Experts of a small language model: a sigmoid router.
Below are experts of layer 7 (counted from 0) of a mixture-of-experts language model. Rows are named router (the router's row for the expert), down (a neuron's output weights, with its number) and show model dimensions 0-255. Each number is 128 + 32 x the weight over its row's rms, rounded and kept within 0 to 255. Numbers have three digits each.
After each expert's rows: a language model's description of what the expert responds to. This comes from a sample of Wikipedia text that the model never trained on.

# expert 50
router:149096150101126155140213152164129138175118175126116153102081150106119128117175106161145100102151064099173138148077131174102117118073136130150201150100150151064130098129092122126183158093117139127102140134086092090146194120133129116112077136114147151165153051095155145157129214181150126143156101137100161130170115184146121154176090093096157059137127089183087173126103171146120132136092080095106063096139145157089202166092168149101104180110099096105132109053159120165126147146096106164150096129150167150172148150084148126132169148117104130139123153116139135121145072100175116098112143132128117143135098142188104145150157149096166174134144139131172104095133138133167138065182208143143177109133164153138129100178114068183159129135076060131105138124104106161140142071196142
down0:162129097154113053102087182201113131121098139158132160109097141143161124139129154120096151139162121155145141103161111152144115119065126150103087136115099187111124067098133143136144137089109092103079136111087123136125166116074108157167197095083111123116105133123147139122110130087074125151141152179111131170122131118157208118183143121134136122103164161177066185122156095134166140106113112114121112106126168126132149137114153115113109126196164164143070132111107170138140120178095116132155125112136114163180071128115129108089089183109187185131113117203161132156146101100133136177217177129079086112089137195040167139091076156109127132131102047079170142226147137169141153069158088143108148148146183122135121082119128059105123161117133121080097140134102082122077120130111070
down1:082169121088114139140142143162114027116138124144157167109075047115137135109155153103131080028116155159161116135088140090097164116148072132136140153109125052138120126147132123133128146154088112146127183152081115083159139076193144159160110104091070117149117171085135157132106111107055119178102114135166122121132106140135117090077149077091124082164129091116109155168110089188112093162137161101065107089220100177095212151106136117129159174058168141141106101116128108129105117150105135140160138132135130122121085118173143169155118116142150150147138105141126130171116108126156060135155168145136108184178163079122112113108129106113109151114165126154082106062126125144116168130107193201109161199146087142110097097090165067124152188148135135165141142139166120181177142127136122
down2:103144115131109181122143115072080116140101036124074160146110109111101174080085115085126124081103153110097161161153121125129113178105121121166140108163149143127158106150083106135114112117144143113158126148109114070114147142203162109114141098075111136182116114099072129112164135144188150091125110178087153134127104197132133137136142125166152055156104143120052143159149157146065186140121060076129147082158138112068187099155136167142130156155134117116187178155088157128123206179149085141076164140182117070128114094118099104088157119087146101102174176134131104110097097125146103118135159159176133162105036095109085136081138090098141116217178161165112122130152138134135140114136166141129147110145138153171151157139143163168162108145109207131102146079109122199104088120086108
down3:113120120098124146106125117094156077121114142143158092069098078110102125146115162040144174092164109176149075141101091133087083111136085165120119096125137107095129138131176118135166137105100131119172106110106131103100107199091081126146167086131178139154195114162075082173148118067136135102121187132158158161134135122096093161082102157194168163115064123113127128120146180107114140100132068081105076172122150154183051127166117074132139137096137101136123153183139091157139144148136153132116131148131167130116074098164181156160142123127089114120149134179142156195135122126123090101181132145084160159214101104121112128144088141128089132165123121101076113124084137098113102183149118111158120146119128102116201144103160145171141142180189098057105083154185128219176102068119141
down4:123218149114107102135166158156163126163066120055165139135199131127138133136120170148068083126068163124140145092156097160138145126115153140137108142111124068161106153122109165168157112095124117092131139087115092158074180139120130102091140121134231144161144168165142050094122134147145139151098156117129201111163160150082128106159131132091134157083136099069175133154104117165150046150136119167150112135142123137139134082128079131100102146136185146067093164114128100121120063116144124147137119123177105130152146108155133102159080166098152135108108175214073115121152121158110177154123169131127171116124148118109168099143164156113087107130166070132161145105144157123156100035132109122138145102088121115091104157175200130029119139087055119146146129118118108052136176156136106
down5:121083130128112159187100101149138151131095095135132141115101113172149142189104075123112209151151081106106092131136114099105107114137129117097184152165157131149162097114099186168121123110150122099148125093108193127180122162134161118175151124157100120108076192104124130106162148090151115118107171141152146085052084122159155109057105156137126164127196118082107112153114101148118098090123117156101110114124136156085064065119127067119126114161105131134150103178130154134156130202120126139138118148129166102103201152102110147105141114133198163140220162117163121060105115167121099081150138128160171163146141137142146086089163141134104137084079125172066163172168113135108126126184102094189077106152151158113082076075091136108097121198170061140127087045099162117107181111121121
down6:113100133109198137058062133133108110113180162127141103175121090123116141089097077122130129118206085161097100197090148100114129128091087088124122160125168168130158113100170076161170056102125121124210118150170071156145098135184147194148175111156114111173157120065153107083126064131169116087151082097099136115099131087129141100123128150148122141139121126105133117134161133119150141130194151150099092118118087164162145124156160118155062110094161077169127115124160204155119141144102101149183126158117110084114137107145132127102153087141107111168093128214158128143140205115125050147165111104148100105079075046089099079139145118135161141155128140109180104091111120117154115177115153137122102105168175169159147108092138135171142098178128139169086098140161127120139079073085146
down7:114108158150155120109156154042140112129125104146151133135113157074116047125116099089088153136164153084097102100123161147136093159127064132149137135125166125154129139141116126189113165107096124166107161112132130124127096121122113083097139133102049146124107150118091177128123181092158046146087149133124113101219125149119148154125125203191094166186110165083136152144161127189195128099139167099099097174098121135156071106158091058101167063110194127101133130105102178131125165117130058163136137152143121125112105195153167131145138185098127145152168117101134126094128144132095185187117129052164149141137100105135111137157114160151089164063098122108091160151103130090125118114101109139087105128078131111100156096168151114152096085114120171181132137098139113152218213140073141
Description: Name pieces at the start of a Wikipedia article's lead, such as Township, County or Class, plus Arabic-script letters.

# expert 14
router:134117128133155135177139190100085177139141177084075149124139144121120136087110075074150135157142148087147141127166141051131107093107114191118095145082120149155101138095096142067166149089158104142143063185121143173152138106102154112081084124095159163144114117170180106082118173174152100112151148093122156112099079147136199139154120118083109096161112118076140112137175154107115097075088119145131127117087120135145194171131130114115152084146188119121182105086157160058153105141086124153146111171126121092125174075114135141164170159107087188135142175193109171130050144152095119139182075077165119126140141140118105108175143084088115146089123165112179123101105119130134109097131116134182115075100172143169179135185149195159083169142152148139128143153115216081153171131109132
down0:131100082082128124150136092136133148131123124152151146126191084091053128145031148094131189075128165168082149111093094172119110111070123137109120090157087162174123120181109082122162157128176093088044107107143109131154092109106124157176124149152132218094133141205152166169160088136141149166121093109130165129074104129158128130135134076132104105085146128130148156091136108163107121137146084147171145077086135115078147108126074109114168127166080162140114128126084136076131102093081125119131144133124139154094117111142171104147193159167116132180171097174150110152133141165173129084106180149121094112124111173140144154119165135106149135183116158147055130089149100131116060229082141095138146065056145140088124176075133138144147137122171141131171147203108132120133117115091119
down1:128124062144144142127109120138153144141133196126084142108130096067118174159162106126155188133128119126042122114075067125119141114151116141060114179114150237112110107154096108154094149110156165084159127119112112109156174109100175099107191145108118151106125153107148177170094124125107112142109130108135117193160122140202130140118123082133082132072097099124187085163176167100163104079122138114153132092123167146155157149207135087101094106140141226122105085102165118151074133163047106135095121091130165140129092114136129038173180124079102140146120149146122071164087127133117154131096145169074101141172139082141117083094145142101110099123144102101133105133085134204111141184142095131081106134164162167088139120123151113168118149123161174144134123152162136143079163118139065
down2:136116092175151134138085135081182085157057172109137099124128182172123152138101064130175171110145114198062136131166140174131183107104119127168140105131132086179112156147149147096164105164104081132100142103118129183178096143133061110121190142105105083142169128133083119123125102123140108114089115082139126118149124109141158086141079131114147121112139139092124197126085097144178135148132198157073110154136082129159092117170146147082082164130152147103139140106120119122139143130187165114122115114121143069155104174125099150158072136141109149163116199170128095171125081200154113122168129092143100150104186106132141133091062144130117135165095182140127141094080153088154110133134145126150128079068058091079082091193175154081132126173146149126149156130199109140115107108026088
down3:118131184094118137136118123079092123155129083114145175093145162134113111129139172088173126111124178136110104149172096020178141170147086106129060147152126184165141120137122162181140104116149090131128113167134141177108134150104167143116121128058124186138143118143105121040090148077100075123130135129113130120100152103108158089088147158115106093142083070083090135099161165107110070090124114168130172115148139147122206105125137115130145094114211135161121121138111085139103115196103135101134145123193096097110078044103126192138157108094103147181121141143093140172112077134140143174145127122165120143150107189083126124138124140105142160132112156091124125047117159074163134150139096097139092083146131142175124219205134172129160109096120157092162166164052162086131126150141119
down4:142132157080129203116133134093141091149175145144125137144143209100102080073140147188184163163091093105122167158116160155067164133131185122132143161117161105068106102119092143149067136144128167110131092137104109161161155046094065149139132147186116092094077134162192161152128143133151105172140097080116089146124111115152078082173116103099179173114126119096103197089129106116145144118179114110102111088151111152112163173145158156144135163158116120142109092119173078123129089096111113160123133104123159093127059140145135086053129127153132094108174137087161101128065135120130119097129077145070131103123163098129170104110089138073110125143117117132092178077087144107145128167176092102118138120175161155148148122120160157148158083103121152142090156055111134220138151116205195
down5:135106204062124145111129146180143111167160149090121150116117166155155141130085104183121135124143153158047135090142113155101091151126186099133185146160139093136165078192128129111125127064128158104132123097147189144174172093111066168124098080181136124122139097174168146211149144116072104169135089162135068115113129105106117103111146156080131114116123101149123172136145089109147083177139129111149136124146073111155067115098119140115119094150116134140113152152145099166138077059113154117117142135146153153096082050112141092143168112158125052175124156169106119050129150144162115121111090130131173074114199149123108091147102147167124067147122150130112138114142120104137037157094166149069173117137151146150126122159142147103159081154108136205150083090126075141132127122216078
down6:086208139066118151178138057098163134094153136119107120213144185125146148112159144126111146141121164105134129161151157204123147148114113116126126165141078152083159099199156141099168175227166143160152129166137196145099187120149134127113156119125136110126105061136100109128117127108114163117103128120138110132092115067197092129131148085125077144052101116112134106069128102106137165103140090167106133107182137164100127132159108166117122066133130112108093175153146171160148103071094113131110080151140129154083084116163145078055154111110142076114119124102133184169124118127144223135117100108092043075082093197144113135151123148144128126091151178123104091127108149140163111082181105112154107120160095104182105158118129138140122134109112083112087128093137077194100152153134139
down7:093122136136119130150147150126131187162145131064103094144121208160078186125127136127163103054125107113207128165169166099076112127156131181080084175115148143190141147110139145134116141152162173064104143199143099089164136090090135093093130187103132162191113083139126115095149112116117106140090131061140177138141112145066167101124128132100129135085128229039086066164147131208115122150079081139127166113131137105173120133127155128141134118140139092131126165128116139091102125136102120172150122137121132085149150079116136180093152146127134157177185096166176140125136189116118161129114093118115137146104144086069107159080115114083108122179138193146085116117127118102067136092105092147104091119112159145138122171167107149156178111184149113149131050109070123123127112126068110
Description: Reporting verbs such as said, stated, opined, believed, and the that or quote mark right after them.

# expert 0
router:130080164160195109158143154138129167110073162056132116127050108119071167117085167161075070114095151118084105152106145141110094124114097129111157146125201168130116109164097129122143169133176159117174135121104082095137121127143146040167126122167144131078123103111171134115086152171136134098090171121152127079081193103129154116172147120084123106180133061111128138117112187135121163115112122131117111096110153133119131109148151132158142089131130125130146117068125145118153194130147146126151069139117151159113117112164141196192208111071127086191114175160144128159154150051072166193184061104147105103170122186170146120096098082079175122087178140158185115135117124119202196092164149117152152136120117135145099135148142146163089148168134127126138117088097138134111159098100140
down0:098177154139154169152126114158099136150140109125133130123181119099144138098166149113144109081133132160087079161113169079144130159176177178112166143182172133091140141190138157108084193081154130129217109074138099085150071102070128209068080112078146110170144081115134136091158106135147109180085089116096153110110147113158141099155126104127194109080132126158234120145155149116162105162128176151094107116115191117102166099186108079114098117090100154121139150096086111135131127077132151161126096081158077108137128087119169096095139143151147131130134077126136171130118149173150098160216123155136122144153192094130122163146135123097165130106095071119093140066114128207109130089117144137170091141098108102150124111139117173072111116093192098135143138061112096143084137130126092
down1:071192147049153132155098128126194094112135135185154120141153107158120156174103131117086143151158123100095117124123099101148161124120123129113109152178110125105104131152096133145166160155134110118113203081099094107111131156141060149099114124150114113078096156119167086144161104168146097094115158161194141172123132158135134178103104087116108094108095173107106100165132142118164122157161124175112128185136161155156055146116125120156137124177103112134115154148134152093096100104133185111157117111080174101133190179116176108076122095126110123153084092146174087133117133143129183104063113116090114136169102059122144190142110124093114109094104055193121094170089079175087086143205125076130091137162127167123157119110088135164073125078134131092144215090137074191104185089098173
down2:172181213080115171109114143114114125161129154071129114170133160040124074094108136180170105149088137112180106163107168067166129100107067125091074183161126109154151122141140142089122128142136109103128129106120108145157093165159123103152141133171151108098116094105121114133133096094116140140142146123206131162073110105068160154124105096084141202131108143130109202052187137158155098125144103139110097125163106197122112132173139142149106127113119128139113180175139120179170140135179193088098176133091138117186156075151116102132139179144125140148148170120102127126046187107082121146119197128119109133121094145176095128127123091102147094104166191100117119121119121137093083107160133118158093103158147073062115119086049131116076128140147097103089147059134185138167125107143098
down3:104106135130144092069129151125143140170108084106101119203129175196130153099134140099160117142166085188132118117166159135111103066138103148144197122110084138136108159126155109173094144190124137146158155068139153172106100152133127146110112102130145111119047156058099116194101092116171128111098120119125209107104164084097086127081164087154146115081248176111097151180142096178141177087141138056118125105102192165139115128093085080136159108156121118122096093134149165124136100122088154145138177083125108168154089156128144077124179125123106144117151141110109118103127143124092164170065096108106136121137032104133143148097142132100150163125153093116203108112058138086147145160136133152112106095140079128100174143143125126169127169140145124108106099123155143181102188115071088
down4:123079192127136131083129170099085149092083082130128155167123120104098138159135069191140128178098091148143148101139102131141131135170152156165177084132107137194156118085172168096113109075118121113126096083132122089147108089189158153022143121144113128121074159136134167173153167114139107121149106090171169105112157157119140144099178143172168133123135128154120147188167127148111091153129047087108147167143142149155042098121139193142118185134106095132117147159129143123133080192142201123133078130124066128110078121115174147147116172138061108116103094160149188095143087144127078129131079116125125097141115137111095097182129101193116117192158103091175118089078143127142133150134123172083113104129159139173140083143138132103145195091136105110089151157032128127112089096139162
down5:160176124141117175069094126172133074170131083162111077129146133102140103088174091151136140143112134117098137105116166104116113074130155104131127092161118124135139127154150140174197121196099178139166147107142143134107108070043185139121117189143124146152114093163121092127127051108141121115106130101112149106110149129089168140105045128180088129150164158129139041133166180181144166127151127074150157118183158116067174165168134101160128130081117127101100170127083138155151124147113210133136173078093114110136181123196097077170167143145122179135148110104114110090134120107096067124116167118112142127126138095082159147182127152133146090144115067179069080148153083101143130115156134129102093118092087145103124110106137112150169137091102175163177123098064098105209088100148078
down6:108094104129144109117108114156190112118068167154181132118089171067169147159112028206120089112155093152090199095088129100120137051137102171093101128140148134137105150131096121135116118098054096126145188095134099087058117192174151153149098146150149096164116124137114106140134130179140097127187100119154143190192105071120100166138104081171148107123056103151122175110122132103187145108099138103136082122188143134109145110117142160130114141140154153138148100174112139077094083136106090096121154149152199125137075120143149133124154132185116146144122100169119159132142178136078072113098089100193133096066086102067077131121155066127172120112131107187152140101111151145134130153142150115089079171115116122119160107162121147168133105176102132144156104123180112112145178092119065
down7:145089113141063119158110136163154099150130132147142113100127134104055167130105131076118138156114139140141100107170167130086085133175061119163124090075118153137128105182113138136189118131087104116204092092179124143092146073098186129161125100166104097189131124160151073117153072136131129169130131131157129086098085103162136153149137138167165092158111117191098134195087125128172067047136172126099125117197138089149129134144148130130138168075082143173103117152177149109132146145087151155169138131117100082161124089124175071168084075140067093125171151087119128080167206088067122122153135146128187185141164093174053109098101118151130108124078148116091138110113143133087135105112135162118151135156108113083158148159108103134198152065117104139123161179140128154101154068160125
Description: Capital-letter and short word pieces inside names, especially Arabic names after al- or ul- such as Zia-ul-Haq, Al-Hilal, plus table pipes.

# expert 3
router:132129098129178176161107097125113170122087182105177100094105177089117139095155136093121100147169143089119136167146149107096102090132148155152113156080120148131148095101093169111130149115162167127186157126020062128113127130136103109139107134132168162168156088088182097073126162175093088128117141116135138069143169083142184089138146072057116128118153124126125138135127157105168119106185098107133081126082134179107143104118118077141159101134156129102219103085136141079183177173167131165148079185104131160099121076122152169137157123160120159162134131138120154100150107090133175138148082159132132143153128150189115104109156094070150094102158092150221110135181170130163165079186121119142145142112124148129114114123126141115101127130120082218124151138167152158075199064082140
down0:140142164140108141150117086094159141158118134100078159096115113094178062136174144103159110147138177088184124094115155101117153122134128183114116192146102101094168150082086097126143164131136126135152057114150114155101091156112121140078145124123133082149094219077077100134175121154112178136103125097115165105118136083103071182075099090160118090146131119149154144115139147119170169206096100144113150112127098169093066139125117131128121136179106145116201137155118170171050080142110154111162160128135121111146083200053148142196161102162116128101111158140093161140187137115144116111122139158115115069134077175113074156131133125101189135142163188149113129156078122090128141075093144147183109116127140111140131096077146100187121126161126117155206028130085109118173106133108125
down1:162084088121108127104118100110110088137172124150121114159098133153104095091115085109106151133143114115075182146089187170136148124116125132117106117167115042197077108093164118173130110110155165126082079174172133136182125132134173105135120087091120111100174133058118131159156138119160145125150133112086086141111075093121125124183112132123146117183196120128042157068123119178153131086149096100098127102158092186119062146100107151079145097119120066249096156149210130106119128113131192105082153130117160158133149174106136081169096134108125111142099092146111124099104131133168158122105170175164181138131199068110137179156164148167086154177118128155090128162093124094139115112085119175114109122129098154154110140107153166067095153112190133147087134133153116187131111127161156
down2:109077114154085153164126158114114162128153154081158190092118145128131154100114183072129135125157123123161119167178161066103110126131128102106127131133120114115126161138122144148102135130118111132158098150118152147040164084125079121189128133145165126134117144173123126085100176160110130174157103160128127135185188149169095095077135147118187184118181119069138132123086167094128107140160188194115154126071146096120081110102106099151088094108125170139168095102122152134130103073109172168119157101095133062094111080119109185052083100104148117149138115202101126146216112139134067108106165096098152097117110044143148158100096129158115171165142113125180103101132144103141147167179104139147128155150070155129077143126053142163094067203101074117184120129175134104121127082111142
down3:173118150121153115145088075193126154162186139122127151068201197152157185093153114100067062146153120222126114059107102127105147135125163109179094160134108132091145174175121118136118112102113126104167144128072143130073127133166147107115126103152086125127103159153117161168092123114167069090187118124126145104072126056186106125131102109153174122068103112123110090149154129137190160118140088172089118131139167162109169135080041137152122127157130171095138131165092124143128193108076045107115121109137160062146086131140133125115130079115114168126104145119125195110122092100090067134150058148156127135208131145126152156143155098084149116125125109093142098112197082134159131129161118126108104132112121135097135134043178148184102130133150152147139153133126146086134169162143140
down4:141166152117140122136117106123130174114140165111154121075095128135130155120093174171124113169174095109078148035151100178094145105113090150100138153138148081148148125112104147157098130170153141109080133148178090091110197153063106180128128174152106173147152106129126130182092183117106113143164133184154051133147134165123155115140108075108203068107060135151117134088164138097092106049163112080115119198021138130111152150160142147111135076110154114167190151124110101108121151093104131158143092149142117157178108087097133093127165092104166140094148144130155102128127080108171156155154137109163146069195146076106124146102184124171154170103130112149122137117142131147173098085079121143112154108135202088109165120098154092163173116033105090139098098156130123138167095142126133
down5:116070120138142197108134152103180163189106128169126069115077164119182165159125153114188073096091152129101089141134186125123120122103088103104171106156100154155194068118111108082087064183131131092103160135159135177129176134081123119149195172166119127164199121151146111088111160098183141134118149128078130198121102166159133087146099117135078144080147153077108120124135111141116110126149150109083045203127103104169119141122094124124174105107125115148120134152135131201070111145156121110156136177128044108115079157134096150102093144126125144138143097110191142101174089062136127135166100123160115152203095111089105135128120119083151151094111104174081164133120130125137154122137073168115172120072118176131083093141088124108135107146169126133160094106152124165088124205094145
down6:183151126153124146134101059130123169067132104162114089134114130155155146151144109187129095146173119102091111116103108129140141113147138099127106111135157155164160155084153121095148180148118102108109175138113111126136106108126138100151131122068095148153104117082169081131098127132205110097100107075140175114125099119114112152131190158075126161172097209091079104096105104150083133164129081074201122177096103099130097130100127156173138075176177087122089131164187144143189150115144156096173104186109106168144168092129158149142113134073061123066158130155132077122176114107151137155118127134122125164086115140096078145110155106121099150121104110169120184152057182174148114114158103090183164096111148104141155179033171120139142072116064093061138150174167129176128090150156104
down7:121144091107145147153171134104148108140134153131147116088115138097129149170140186097151119151178172091179154116143136149077086120110083156109134079106106091083153130148119160150168121152120144123169121082058122148125092111106067153117107146128105180126113142199151144022144147127103153151144137141123183160118107117141199105084189135094148147084167086070125160103101188122054129119201119081161098078174212087141135095094158127118123105060037088109130123147140158145185142077115165108139114081132122179102155118119143157104104172114120156147162120112124116169150081124075151170098170123185143143120128123150110180123158156097089113116180112141109132104091128139136084114117183147154072148151123125199114105175091048083099134109100133094176096156117150114122176122157106
Description: Football club name parts and score dashes in match results and squad tables, such as FC, City, Rovers, "2 - 2"; also ISBN digits.

# expert 19
router:161101142062176149157179136143127164148149163078144095133077124106132123121148122155157120128190102118132126127107195127078104105109110154155161191092143090092127097141131143136172143092111100137099096162115116129121200099161111080144096101095119109136141074104142141186165240138183156093173133135114081144136079165139121109227099099135188111137182137177101158168143162135119155135124111097112126128114131123070162158153151154080134116085096094083175101056104135124152160126168126150148130199098141170181158175096137167157085148138121155134109159160111110134126086123134152139115122129121135132106107121174067104184131089102184175132164164135173096098110160118149180053171168130195163105068165122140155120172120087197158163144155073100151129135103117151154110096148134
down0:136121084154117144098131144154113111119162114171126107119152148145152112108114126121135099131147100177115124137099132104150151088255111067131143130127160164172188144097105113130183152156131112115214137139116134098068090132207086151130130127150130240206103147125096079121137145181121133138165159169105157090126134071081130158091168169166107173116070129121137085100153100124133116132142120182108124102144081110103143191124140153148097059137114168104153129067108125154177105104168131102146135106090111151137134103104106135153127167062159128104165144079148096068133156141113042082114128108142121098162131070119117101137103045122090155114101148163108126114183110111135157203184110094075135082112110083151104146085178158195120116147164118155112157114105127095107096108117140
down1:108147108166185148162110108133109154148095138133082136179160159153137128144093176160112138162075114146133074137120093147097166140165081198085172137124083097183080127116109116082107143102105121122106104165131148123131092117170062100089168145104108128088157155088081134180192133146095154117065118106151160145118190112087064088144142129144171151139129130091130116165120107116208161150169170108174146141097108067194155161110097138116123093164145167146096086083138084096133215100104074074139120152099134194137178195130140077143183162076161145144102158135151133115141140152123133075135063097074140125146156200064187074169136159153150136176131132117128147111129140105150136096143122073180134118121126117140092145159118103089115120106098071106112097129107113058156156128102106
down2:130118194114085172091120094129117131133113096117158156142185148157149125096179175171086084161149153102171100080119152145066077130172103099180077039124139197195161153111137173073124161152175154096164152076033153132116084104121190145119089149139123122066160110159099141119088176138132109130059123140155088074126114081146110141140109110127101104134147132130135194058122113114156192142095138099121072105139141142103149154141104152089198084139076168138163142123101101112153114111082188103118116104168158173078145142142129134116106119104121180108172100101120097108138173149087135071078142109140157168166153130126092091132133142113113072114092101165146108089193091122107135184090180130113133119163152106149117150151167121183093156126163119144124130078156131085150136113175129
down3:120112171092086119099117106141135118155133020120190045074106135142122117124108146085142201160146103142108079121202079083149078136081157117143129095199152145097222152118174103098113117176149153146116141120142171147102110194122110107170113136135062101082081146142111119162115187107141152078122133209046118117083184100165105144074128120129147128141134100086114077164134133108132141149186097153113116130139150147165098145125147109166054144164096170150105121174156096160117114124110101121100158102129149161108103150169177137179142109101087132087140153152166124111191163128086137109142142118128192099148158074073133126091195157144124120149120071094122132130133117147098141159117104108146128113194096093158127146135138157143129131106078144165077129112159139137053155096147152
down4:134192194135108070134120096157088134122163095169143125100117092179159143114198091088144115179163118141095126169107135099134109109156132167133110102171115212081174131190119149079153117156130135180129147158105150145098220148192111085118166122129127119167105125132186137069192158105140075116151127096045095108132120106198112126147178069129119130098132120160115110170144087080080081140192111115080156148116103124145118138164122097150133087154095148161155144117127143143178149128166189150065098081088104122098088089117134125090141099123127123151107122138114111126154149136164073183208099163107092057108128140110085117192158120166114129161126150099098161149125088172146111135144098100146105133140149097151106072115101115157082125129101098104079052171123070111090121115156133
down5:122046099144162096108081130173085109124083167127143124150135159190160143124134192119183086173120177127105113130122157134081128094150138157137163088233183171104137128094093095137139153161153066108123107120130116113141135165147132157153189103057131139184217116089069059096138149141154110106135179141136098081094119108116138104121105147115131140128149144151136118120127122145156120138136106100129055125192100105106090122156156115131082063141154116119138150160153113157128168169102069143168119185173134162091154122132096143076153089101099119150148098136111138107109178136111168113153157111163131131146095148050106141164048075093098158126132175170147089168151191120186091080174078071116137091166117140157146110096130154095134118189130127098075126081133133065133120125114095
down6:135132143186140153141119113123100117146000097152117101181090094111128148090124164127103077184087085107177124093101140141152118112117173172110130146110120095104175132129166154149156136110111153136127139099112128141148138029143082084078147170091065101161106089111107103223074100133103179085116110121114114136149160155162097148104107122102090162178152147087039151117116170121144112161107206129116173198191139119177103140116118106149139148142106139138097118163132114089159160097117164139069142080128126133099129146207138084110211112144115178106108124153128124138183123160160120159146163148150163131146112055172153093173152134085086144113137115179114128069182174095102130152159100135113103107144100174144181150093112140136103124104126121127112098151097100120119097095111143
down7:164149120141116103137126106090099141110125137143139097116166132082128153189096120110131170131136078198172106120109082139108131141074148101115094068092089048132156121131122092133092110164106098133129149088161132144150108145082123173115121086172177112139145115092193100109068134114167123181098140119142165169087116161103210094101173097143094120117138118140120185146152093094133145204144121090129122131076140059150121207119147125116107063190132086078106128110156126140107142164151150135151167129190177099138172135123099090181205114109150101164195112168145122172164145104138150139151126190109152129113166037131141087095136145135128085062148084085136124149101081087182156116106151100066109150136149144155091160150145108099135105127101152093153081144143135190135141218110125
Description: Given names and surname pieces in biography openings and lists, often before birth dates, such as Armstrong, William, Garrett, Mc.

# expert 34
router:151147111079141175128107134139157118106082167116150138128093146135082115112158205112074124181154138109096124114076139100100117142114135112147164131125143138116142104094098145118171126132103183151152138164098146170101161186116154086149118109176199137077076097132163094090067203152167120144163149116112139032128141144114131131145093149111164085181112147151102098116136135164148086137123152095134117095093119080120163140140118115099072119178140102145108110067152182131129129133170152172130087184082161108133125146115131172134145148137090135163132190182132125110088117043111187138086076113182089174159106157193101183117101148112100115092176152174187102169105214062159165084121126084074153120137139171107178156149106122192137166157114069123111120122114163160167135131085147
down0:108167128097091125123150145113083135141146109158107108073136169128115146147183173169061172162039126127154143179095152133107119168097169102161115132162140154134152133152083162118087148183140127130093078130132075159132134081097149180109116079061120117153171104145151134097101089153101205140127161193095181128125133105120125142116084138135150148142127117053158154138169212106150132130161116154183155144142106144121141085110130198111112148084161141051169170119099076189087089125167118123147150128089108174138061105083139180178118130100103102117161113143154127150130129123092152094156167108134152148086132131101108113127116167155147093129049161154123128149105087136127155114098184174113125140069156141122141084072171098103056076125131136193090135117132101114024102143112138
down1:143135145145112145144176130062154143162076129130165064106179139107153144117098086156122124125101149163073132086131124146147112117191140140200128132131170111148117210159128114187104097123187168111187046166115118167118174115140109100141143135199140084132111106100123118121120121142167111126103156106178168150190107166119100176082166099132104108187167123111120103127137118101159101085165100109122159176119132054102130103119110125134132125072094157116049140120144123169102123115122128188110107086127193152100122049143126092131108073153119201154113146172174130058128140114118174100121098140071127169128071118124156143048124119099103157150127179103139166117140142198122083121073065186143150149128166087053162123108137135113149109164117148098108159129135160085161146086085124
down2:100083109157144086156094119123159164175150129152082114181166082128112090126108149191134154106098175138167109137136123127152127143188090127113124100132180147158127173167103083092085102181163123127140106120049104165141155186080191159181127112173144110109137101131131112075149136138149114115117084151164108110137178106128104180120111139116118143118133141142177160155110123088133130129115076115098083062144047110107168118141102141135063108138131099087094098094044136102082137177081124134154132164156040127132080158125206142182129122103101143069153127127134153141156111159120115168165115171181124115067169128101075145113121106116078140153070053169130189133195151147186133110148174120165132112089147109111186150147119140142139090104154069153151130139136187117112130077071116
down3:096091104130134104140177126139113160112198138130174075145096106139186177172121080119142150134090118204137099154125134194148078110163096117152133151152078092172110109147135121157120123160199100156105102116138144110152107068124121170135116143076086179129173141184102154098135114074089102164167146145130132116122118114158167127139108134140074092119160102137151197121154110067126126148075083146135140152162151165075144153135086127140204198109094164101163109146117095122116149108099059102139117066112090212149171134090105136130123123096149107128150138132091166136197111150113103161156083135089139122164135137113136077150107117098114105138084156108104113069138038200134072170160130193113116100104148076110119118134167087151100078156129180135151108040134133074089132141150086
down4:087152140164131076117084159088151096099101112106156108161130133067092134171117122171129111121160151108178129114121111109129129126129087129136145092164101074173178165116107147138126119143134172160082124196137177123125151094129136072093152081157140076068151114107141131108148176112170189185159153085167141068153161135147108120116118138088141125118097071075113099141119162127109079138094160114179098073162115164115151120164141153088127131054169129124033185128171070073174061142142116124107133110121122097140116092129106169092213135146146116137117102149179118142098128153147163078140163129135165073137121154128138180079168209098089119108154170156183132178102102188137216095143146114139147127140127113079125158131139117104106109094095084127077140155124071168175152065110110
down5:073110084120137116081154099134174123136120086134125141113180133089086160153122099077114147144116148072169166172041058138092112104069119113127114111111113153094150192120161146124103073168139137096179102121177124179053179096112084077176175124184117111077085149159154114146063107186119161110159133103191130147133092127122140170143121126153088146112094146124080109103164163114115133109113162101149119174073103110096104176109128158139161159158141156096108122162112078177163161122140118153065082115097123161109094130159193144136058154138129088106133129110133074074152155152104173113064166083177171170124099154079159134095114125128125169105175157157132152198086169140121172162168150096107113148094140116136150075109121101151082157139104138101145175113124161175168104160093147
down6:148119093142149132143066094141190079129094087155141143156105180149064127101126147137160155171142045103118126124153120167128108174173175075094090073126100171152080100143101129071154117107136187129165142137121182171142128209104167137135144134123160148160111123169158117101088129124165163145129145150101143164127124115132140113143119157168167136197059177142102120132100027171163109140110189102111133081058077093215148124113059160085111146140117131134081118121137128134137134121143137149044096173068152132093159144149070144114146062106116119188146135137123099140083112134133098091073108117104106136171084100193075157158131081143127092128120143097157133098148131088084168126125136120146100157113181165132128087151105109181121095114148087140125176162194101129155111144117136
down7:093121180139084168117165148149116142132076196101106147101198145130111145110143081116200153134107202163101139097114131133078146120160120093155120111117149140160169102103113102113148101178124137099117119111112137172117152182176116087118150090082143108108084121117187167086180123111164142177162078159103087089089175152098128121118169133112078122096163072109137147122091114197153068144112124127046077108130098168084109150203175121065074143112070149097134111139134139161139132124150112105115160079122165119116171133149186163090061120158089122143102137156108120184135147092085150084101121133136136115119082122207046103153126222135126108068131180149109147106118169092081117134073125060083122134108146135125161122122110130117146134152108163164115158167104090160120173119155124
Description: Capitalized first pieces of South Asian, Arabic, Chinese and other non-English names, such as Sun(ni), Kha, Muhammad, Sri, Hong, S. L.